{
  "normalize_top_k": true,
  "routed_scale": 1.0,
  "balance_bias": true,
  "n_groups": 4,
  "groups_per_token": 3,
  "vocab_size": 3089
}
Below are experts of layer 5 (counted from 0) of a mixture-of-experts language model. Rows are named gate (a neuron's input weights, with its number), up (a neuron's input weights, with its number), down (a neuron's output weights, with its number) and show model dimensions 0-159. Each number is 200 + 20 x the weight over its row's rms, rounded and kept within 0 to 999.
Before each expert's rows: "raises" lists some tokens whose logits its average output raises strongly, later layers aside. This comes from a sample of Wikipedia text that the model never trained on.

# expert 28
raises: "1", "2", "3", "4", "5", "7"
gate0,190,208,189,182,200,193,167,216,159,220,201,187,189,176,230,200,173,178,205,188,180,188,187,180,214,222,192,189,225,210,200,180,196,183,196,209,176,165,205,178,207,194,213,202,182,176,192,192,204,193,186,186,212,222,217,193,209,194,174,212,213,181,217,225,201,217,257,186,217,196,183,232,196,212,205,214,214,218,181,157,196,215,163,195,225,186,181,213,190,243,200,182,198,199,225,178,142,198,210,199,181,187,215,139,246,209,183,178,186,191,194,210,277,187,197,223,178,206,198,214,173,182,207,200,204,194,183,208,210,207,196,188,187,199,228,197,199,188,208,215,236,191,210,191,156,201,221,170,212,237,187,187,178,185,206,202,193,190,238,202
up0,229,175,223,197,230,203,165,233,207,250,209,168,229,220,204,209,198,186,229,178,176,195,222,213,213,199,181,186,233,236,184,188,235,229,222,218,194,187,190,179,208,208,195,226,200,197,194,181,235,219,194,202,219,217,215,219,192,206,230,187,220,199,183,221,182,203,217,186,223,151,181,233,193,186,178,202,208,190,211,159,213,199,191,185,214,162,195,178,179,245,190,218,196,200,194,184,184,185,194,220,230,206,203,194,197,215,190,164,201,191,197,239,237,193,183,197,209,189,230,223,190,219,198,218,192,216,170,210,217,205,212,218,179,189,204,212,169,159,225,193,203,223,201,180,219,223,207,209,183,233,209,181,209,206,208,187,193,239,243,173
down0,205,189,227,226,191,191,217,231,212,199,207,177,171,218,188,211,210,204,223,203,172,167,208,211,167,165,217,238,205,201,240,159,206,185,212,181,229,212,206,191,191,208,205,184,217,209,188,170,209,172,206,179,244,210,194,195,240,213,239,205,195,149,225,170,197,195,185,197,214,177,200,218,192,205,218,186,210,202,231,194,172,210,175,225,185,221,190,186,224,214,201,192,203,226,226,202,221,217,187,204,203,186,187,229,215,215,210,202,201,176,226,209,232,143,199,202,225,206,195,182,176,165,182,202,179,195,237,213,212,215,188,209,212,198,193,226,220,215,235,170,209,186,171,198,183,148,168,216,196,219,180,220,207,189,204,201,196,208,165,204
gate1,195,189,208,214,151,208,225,198,201,139,216,188,204,208,169,194,190,196,209,222,244,212,209,227,179,226,222,220,214,225,201,226,216,203,216,174,177,198,188,215,207,206,186,184,231,179,207,199,224,205,205,194,180,184,175,177,207,215,227,169,212,223,202,189,209,220,193,187,206,177,196,189,198,199,195,203,182,199,184,213,230,201,214,184,207,197,233,225,210,226,231,212,199,209,177,168,214,200,184,205,183,211,211,206,171,166,232,204,192,190,233,222,141,191,211,199,185,210,166,223,200,201,179,215,199,184,202,198,187,196,193,182,173,228,208,187,191,185,129,204,185,220,180,196,192,178,190,248,217,188,200,210,215,223,237,169,174,241,199,217
up1,212,195,197,191,257,148,170,213,194,244,184,215,203,211,239,193,153,189,222,201,191,164,195,166,226,206,193,221,201,188,192,220,201,171,213,200,206,211,208,184,182,170,238,214,210,196,206,182,185,185,190,172,212,190,213,188,159,188,161,215,208,205,207,199,199,181,222,166,211,212,211,174,178,176,197,209,203,181,178,188,197,191,199,215,192,199,205,189,206,163,176,202,195,200,233,210,154,177,221,201,235,178,182,175,204,202,186,191,221,183,187,171,223,222,227,186,210,189,226,187,177,204,195,170,179,231,164,207,187,185,187,208,226,179,196,226,182,207,224,205,189,152,204,187,226,235,212,192,194,205,186,196,170,196,218,207,190,164,194,198
down1,208,216,198,185,231,157,146,210,192,171,191,171,215,243,207,204,210,210,249,199,223,234,201,226,201,223,187,221,215,205,224,228,231,181,230,193,180,211,238,188,187,200,222,190,186,218,194,175,208,197,216,189,220,224,231,194,189,189,177,167,196,180,230,223,218,203,227,180,221,188,212,193,196,209,220,169,188,214,215,198,192,158,179,205,197,202,212,218,183,201,180,214,171,188,184,224,194,226,207,159,162,201,208,146,190,220,172,184,235,221,200,157,198,213,218,208,227,188,208,220,214,219,202,216,215,186,213,192,186,214,229,186,174,191,225,184,208,199,186,177,199,184,191,197,197,193,197,184,190,205,224,213,187,214,237,187,178,223,184,208
gate2,184,197,237,210,211,221,196,206,221,201,190,228,216,172,187,197,192,191,189,169,149,179,195,221,221,176,153,190,227,203,187,186,224,189,213,201,215,191,191,214,191,181,160,192,163,190,192,184,182,251,204,183,196,206,180,218,189,177,238,185,219,185,201,201,186,191,182,209,191,245,214,190,246,215,181,230,202,228,203,167,199,236,196,191,208,189,201,205,186,179,169,203,200,192,208,196,225,200,191,214,237,240,207,221,214,184,207,181,188,194,197,226,180,208,211,216,215,211,206,203,171,214,203,177,217,185,203,220,206,160,210,184,186,201,238,232,201,215,235,167,190,181,183,162,194,191,214,219,190,176,208,215,193,159,176,200,195,231,170,227
up2,159,203,233,196,169,228,181,218,183,208,193,216,188,212,205,221,181,210,213,184,170,186,220,198,226,196,196,178,230,216,198,196,226,183,190,199,201,177,181,186,198,184,151,165,167,208,176,202,227,189,191,202,195,227,223,192,207,209,198,179,245,180,210,203,216,197,185,188,219,244,227,194,221,198,227,236,191,186,217,221,149,222,203,203,165,202,214,176,170,238,176,199,191,190,167,158,195,188,175,217,201,211,212,194,203,192,195,184,189,192,183,194,223,176,202,203,159,229,213,210,175,198,186,177,168,235,215,197,159,170,208,176,202,223,217,201,188,211,209,194,221,238,176,200,188,230,195,187,189,206,181,185,190,183,197,190,210,180,173,231
down2,166,191,171,175,198,183,220,196,198,222,216,226,200,169,210,199,192,231,189,234,205,201,188,207,226,203,205,167,173,218,207,187,202,212,190,187,232,248,129,150,201,180,195,205,183,195,194,183,205,193,230,229,226,216,174,200,209,207,212,192,223,218,209,192,199,189,183,171,202,199,218,213,200,175,189,191,202,189,167,212,183,184,210,207,242,229,205,209,209,169,233,209,231,220,200,157,180,208,170,192,234,193,213,193,201,191,164,191,166,186,169,201,190,231,226,206,191,202,206,191,200,194,222,199,186,238,192,194,215,192,212,207,196,195,191,224,186,184,195,184,200,206,196,229,247,218,196,199,201,147,180,174,187,199,196,179,229,208,225,198
gate3,180,157,210,220,180,231,220,222,208,203,192,205,201,172,194,198,171,189,196,166,233,168,175,221,204,194,187,195,192,198,258,197,202,237,168,191,208,207,223,207,206,200,182,231,193,201,190,213,196,184,187,179,201,188,192,192,133,216,204,175,184,203,207,209,202,190,183,191,200,191,188,203,212,181,221,153,217,165,184,186,250,222,206,189,194,204,229,184,206,208,227,199,185,202,210,197,190,180,171,229,187,232,182,191,162,191,206,214,188,177,222,205,199,176,181,225,167,190,200,172,150,188,199,199,199,210,226,196,150,189,209,203,205,221,191,216,189,192,212,183,162,228,204,184,200,207,206,171,196,190,205,183,238,180,191,189,200,181,161,215
up3,208,215,178,226,220,211,214,203,177,186,193,154,224,204,185,201,213,183,243,194,199,184,193,193,186,216,197,193,179,214,212,200,184,171,226,192,196,201,189,211,201,194,234,213,204,235,203,225,212,219,194,207,183,211,213,210,278,209,166,184,188,207,216,210,191,186,205,211,211,191,235,188,192,230,166,207,214,218,193,187,201,201,198,176,201,201,214,203,186,229,186,202,215,177,218,221,154,239,217,235,181,181,223,207,240,206,183,177,228,220,193,194,214,245,171,172,206,181,202,218,186,195,206,212,196,178,203,225,174,213,232,193,190,216,226,163,204,221,178,206,209,190,220,201,211,171,229,189,167,231,226,181,237,228,190,221,203,221,216,212
down3,232,183,203,182,227,225,223,182,220,227,209,193,168,183,198,210,174,172,190,192,228,176,203,191,183,224,215,195,217,175,222,192,255,231,195,189,181,187,204,187,174,199,199,174,203,221,197,187,205,241,197,204,199,194,223,216,191,167,203,197,180,249,212,217,227,202,174,170,189,212,204,186,195,201,174,198,209,217,236,157,226,221,210,177,179,213,224,168,208,203,215,207,211,192,220,218,223,191,200,218,150,192,210,204,214,180,217,184,197,217,205,219,171,199,232,183,202,192,205,246,225,184,178,216,185,210,211,220,203,216,202,212,183,201,207,210,208,207,199,195,200,204,176,243,187,143,217,254,191,210,179,194,233,184,188,172,204,182,192,211
gate4,189,191,215,177,204,181,205,211,214,216,213,184,190,185,189,216,208,235,237,212,205,204,200,213,188,181,181,196,176,184,193,200,243,226,222,203,213,207,237,194,203,198,228,200,203,243,228,191,235,223,188,182,180,209,221,186,189,198,145,189,210,127,200,189,199,192,186,206,224,206,204,205,209,199,164,199,189,225,204,196,207,208,191,185,226,187,187,193,219,203,218,190,224,201,202,192,201,226,196,186,228,215,204,142,237,190,177,182,203,188,215,194,177,195,178,170,207,175,201,252,181,188,212,162,211,230,218,203,202,161,178,185,194,185,221,192,194,211,229,197,239,201,174,190,214,167,249,204,207,189,175,185,206,213,213,188,226,196,196,230
up4,220,209,190,210,161,200,199,198,196,190,209,202,187,178,166,173,249,196,220,191,194,208,208,192,189,191,202,213,203,181,218,176,193,182,211,185,176,188,167,220,180,209,226,196,179,191,195,222,214,241,223,176,213,196,205,163,213,236,224,184,195,180,205,155,236,232,226,230,181,221,200,205,204,225,208,219,194,181,205,208,174,205,221,234,212,138,208,205,200,225,216,199,212,179,166,210,252,199,180,197,243,224,189,194,153,188,226,221,202,185,183,202,187,215,182,221,206,195,156,191,232,197,196,169,204,202,194,228,216,202,205,205,180,189,199,215,200,189,201,197,206,180,190,199,186,200,186,179,232,197,209,194,223,203,216,209,195,162,163,234
down4,210,244,193,195,171,180,193,170,211,237,213,194,186,194,202,190,200,209,156,214,200,220,191,197,200,199,197,212,194,211,191,231,226,197,180,178,179,218,165,201,241,186,208,173,206,220,239,182,206,179,186,202,211,227,222,229,155,196,183,185,225,195,205,198,240,193,190,179,222,168,212,168,196,208,199,213,185,219,187,212,188,207,209,195,185,223,227,198,215,202,174,163,210,202,194,202,204,215,205,146,235,226,214,158,208,180,210,203,200,222,186,218,157,178,191,197,171,261,196,232,227,176,239,180,220,232,216,158,193,218,181,215,194,210,219,198,208,196,198,208,190,190,218,207,185,192,201,193,195,210,211,211,208,210,185,167,206,181,196,170
gate5,193,193,188,234,227,202,220,187,206,227,224,204,226,225,209,206,211,181,228,205,200,226,190,179,187,248,190,209,214,196,204,186,198,206,198,191,174,219,181,169,190,196,221,195,142,204,187,235,126,189,219,184,216,212,180,180,215,211,215,195,180,234,196,195,230,219,225,216,194,197,199,176,191,239,216,174,212,163,192,199,207,222,215,189,207,205,202,175,229,235,169,212,193,205,162,216,201,193,161,184,216,222,210,175,203,148,165,251,178,210,166,206,207,190,195,197,217,190,189,213,209,193,219,221,188,218,200,206,198,213,190,193,189,194,179,189,175,194,210,215,209,217,231,189,186,187,159,179,207,204,192,186,210,230,193,196,209,192,217,220
up5,187,224,230,218,190,167,178,234,152,205,194,231,243,164,211,197,181,172,205,173,227,203,206,219,203,207,186,192,187,213,205,250,235,245,214,193,212,198,206,221,216,203,192,226,243,213,220,191,195,219,183,206,212,226,208,220,210,187,215,198,212,204,214,217,195,183,194,200,201,197,166,211,195,202,205,230,208,248,193,204,237,211,183,188,175,192,206,230,183,167,216,215,203,204,228,181,183,191,207,192,244,190,193,193,210,177,209,214,187,197,196,199,202,188,200,168,155,226,182,184,194,189,187,240,180,204,197,205,209,160,200,200,210,203,226,172,184,221,169,191,193,175,194,214,210,152,230,190,195,196,149,177,223,205,195,204,196,196,178,201
down5,233,211,194,214,208,194,188,182,233,196,229,173,197,219,176,211,207,171,218,189,199,192,171,169,229,229,245,181,197,163,184,209,199,188,231,192,197,170,221,182,199,197,189,208,223,176,239,189,200,174,205,185,170,191,212,189,205,196,208,236,189,176,217,190,218,171,202,199,171,217,205,195,221,219,194,230,237,199,196,210,219,215,169,209,171,207,238,187,206,210,174,157,180,230,183,168,190,220,209,223,178,197,187,191,215,187,189,169,203,186,204,203,186,188,186,153,210,204,182,200,202,209,190,198,153,192,214,231,204,221,211,225,195,244,173,205,214,166,211,239,196,227,185,202,207,165,247,216,197,205,179,183,214,214,209,173,201,195,205,195
gate6,188,208,206,212,201,218,207,227,216,179,177,201,187,187,224,198,183,186,238,199,207,174,216,173,219,228,200,201,195,218,224,204,184,181,217,185,205,226,211,221,191,234,206,243,203,213,217,211,184,188,203,182,198,232,182,212,192,188,191,185,217,234,195,186,185,186,206,200,217,206,210,205,203,169,210,209,200,189,192,216,194,226,204,203,198,192,197,198,192,217,203,200,226,164,208,167,155,215,221,231,227,200,196,200,208,183,167,198,215,221,260,178,202,171,193,159,214,201,183,220,217,223,221,199,209,172,244,191,205,177,215,190,211,246,215,236,264,177,181,205,201,225,195,140,220,207,182,191,197,223,164,213,184,225,208,170,217,210,193,203
up6,210,205,188,170,178,165,200,175,204,189,210,228,208,157,187,205,229,196,180,195,183,216,147,247,187,190,217,202,188,187,214,181,194,201,195,194,192,183,203,220,201,194,188,146,179,161,198,191,153,231,196,224,205,206,205,181,199,188,182,204,201,180,193,201,203,221,203,193,167,215,215,197,172,215,204,214,199,182,219,210,218,174,202,175,210,188,192,205,199,177,191,182,215,187,194,228,249,177,184,210,170,162,217,203,177,197,223,202,215,178,185,171,191,211,197,212,186,195,192,206,240,193,176,194,191,192,244,203,208,222,222,195,159,203,206,168,181,196,239,205,183,176,190,231,191,209,176,171,212,221,235,207,175,161,178,200,190,179,211,161
down6,200,198,209,207,228,191,206,220,200,225,217,176,174,167,210,190,196,243,176,213,180,214,188,224,214,195,176,234,210,187,225,196,209,197,213,177,245,221,200,193,201,217,206,185,201,221,186,207,167,237,211,166,163,173,209,235,218,171,161,191,228,207,204,183,181,198,241,216,197,219,174,178,210,227,213,198,221,191,188,178,229,193,222,206,199,206,193,211,211,173,212,272,161,198,199,168,210,215,209,211,185,234,150,205,186,197,189,204,179,244,215,188,193,207,205,183,197,183,185,202,190,192,164,187,177,163,195,216,214,190,191,211,186,209,224,187,195,224,172,196,187,208,213,209,198,215,192,220,200,197,190,210,250,193,208,188,189,191,224,215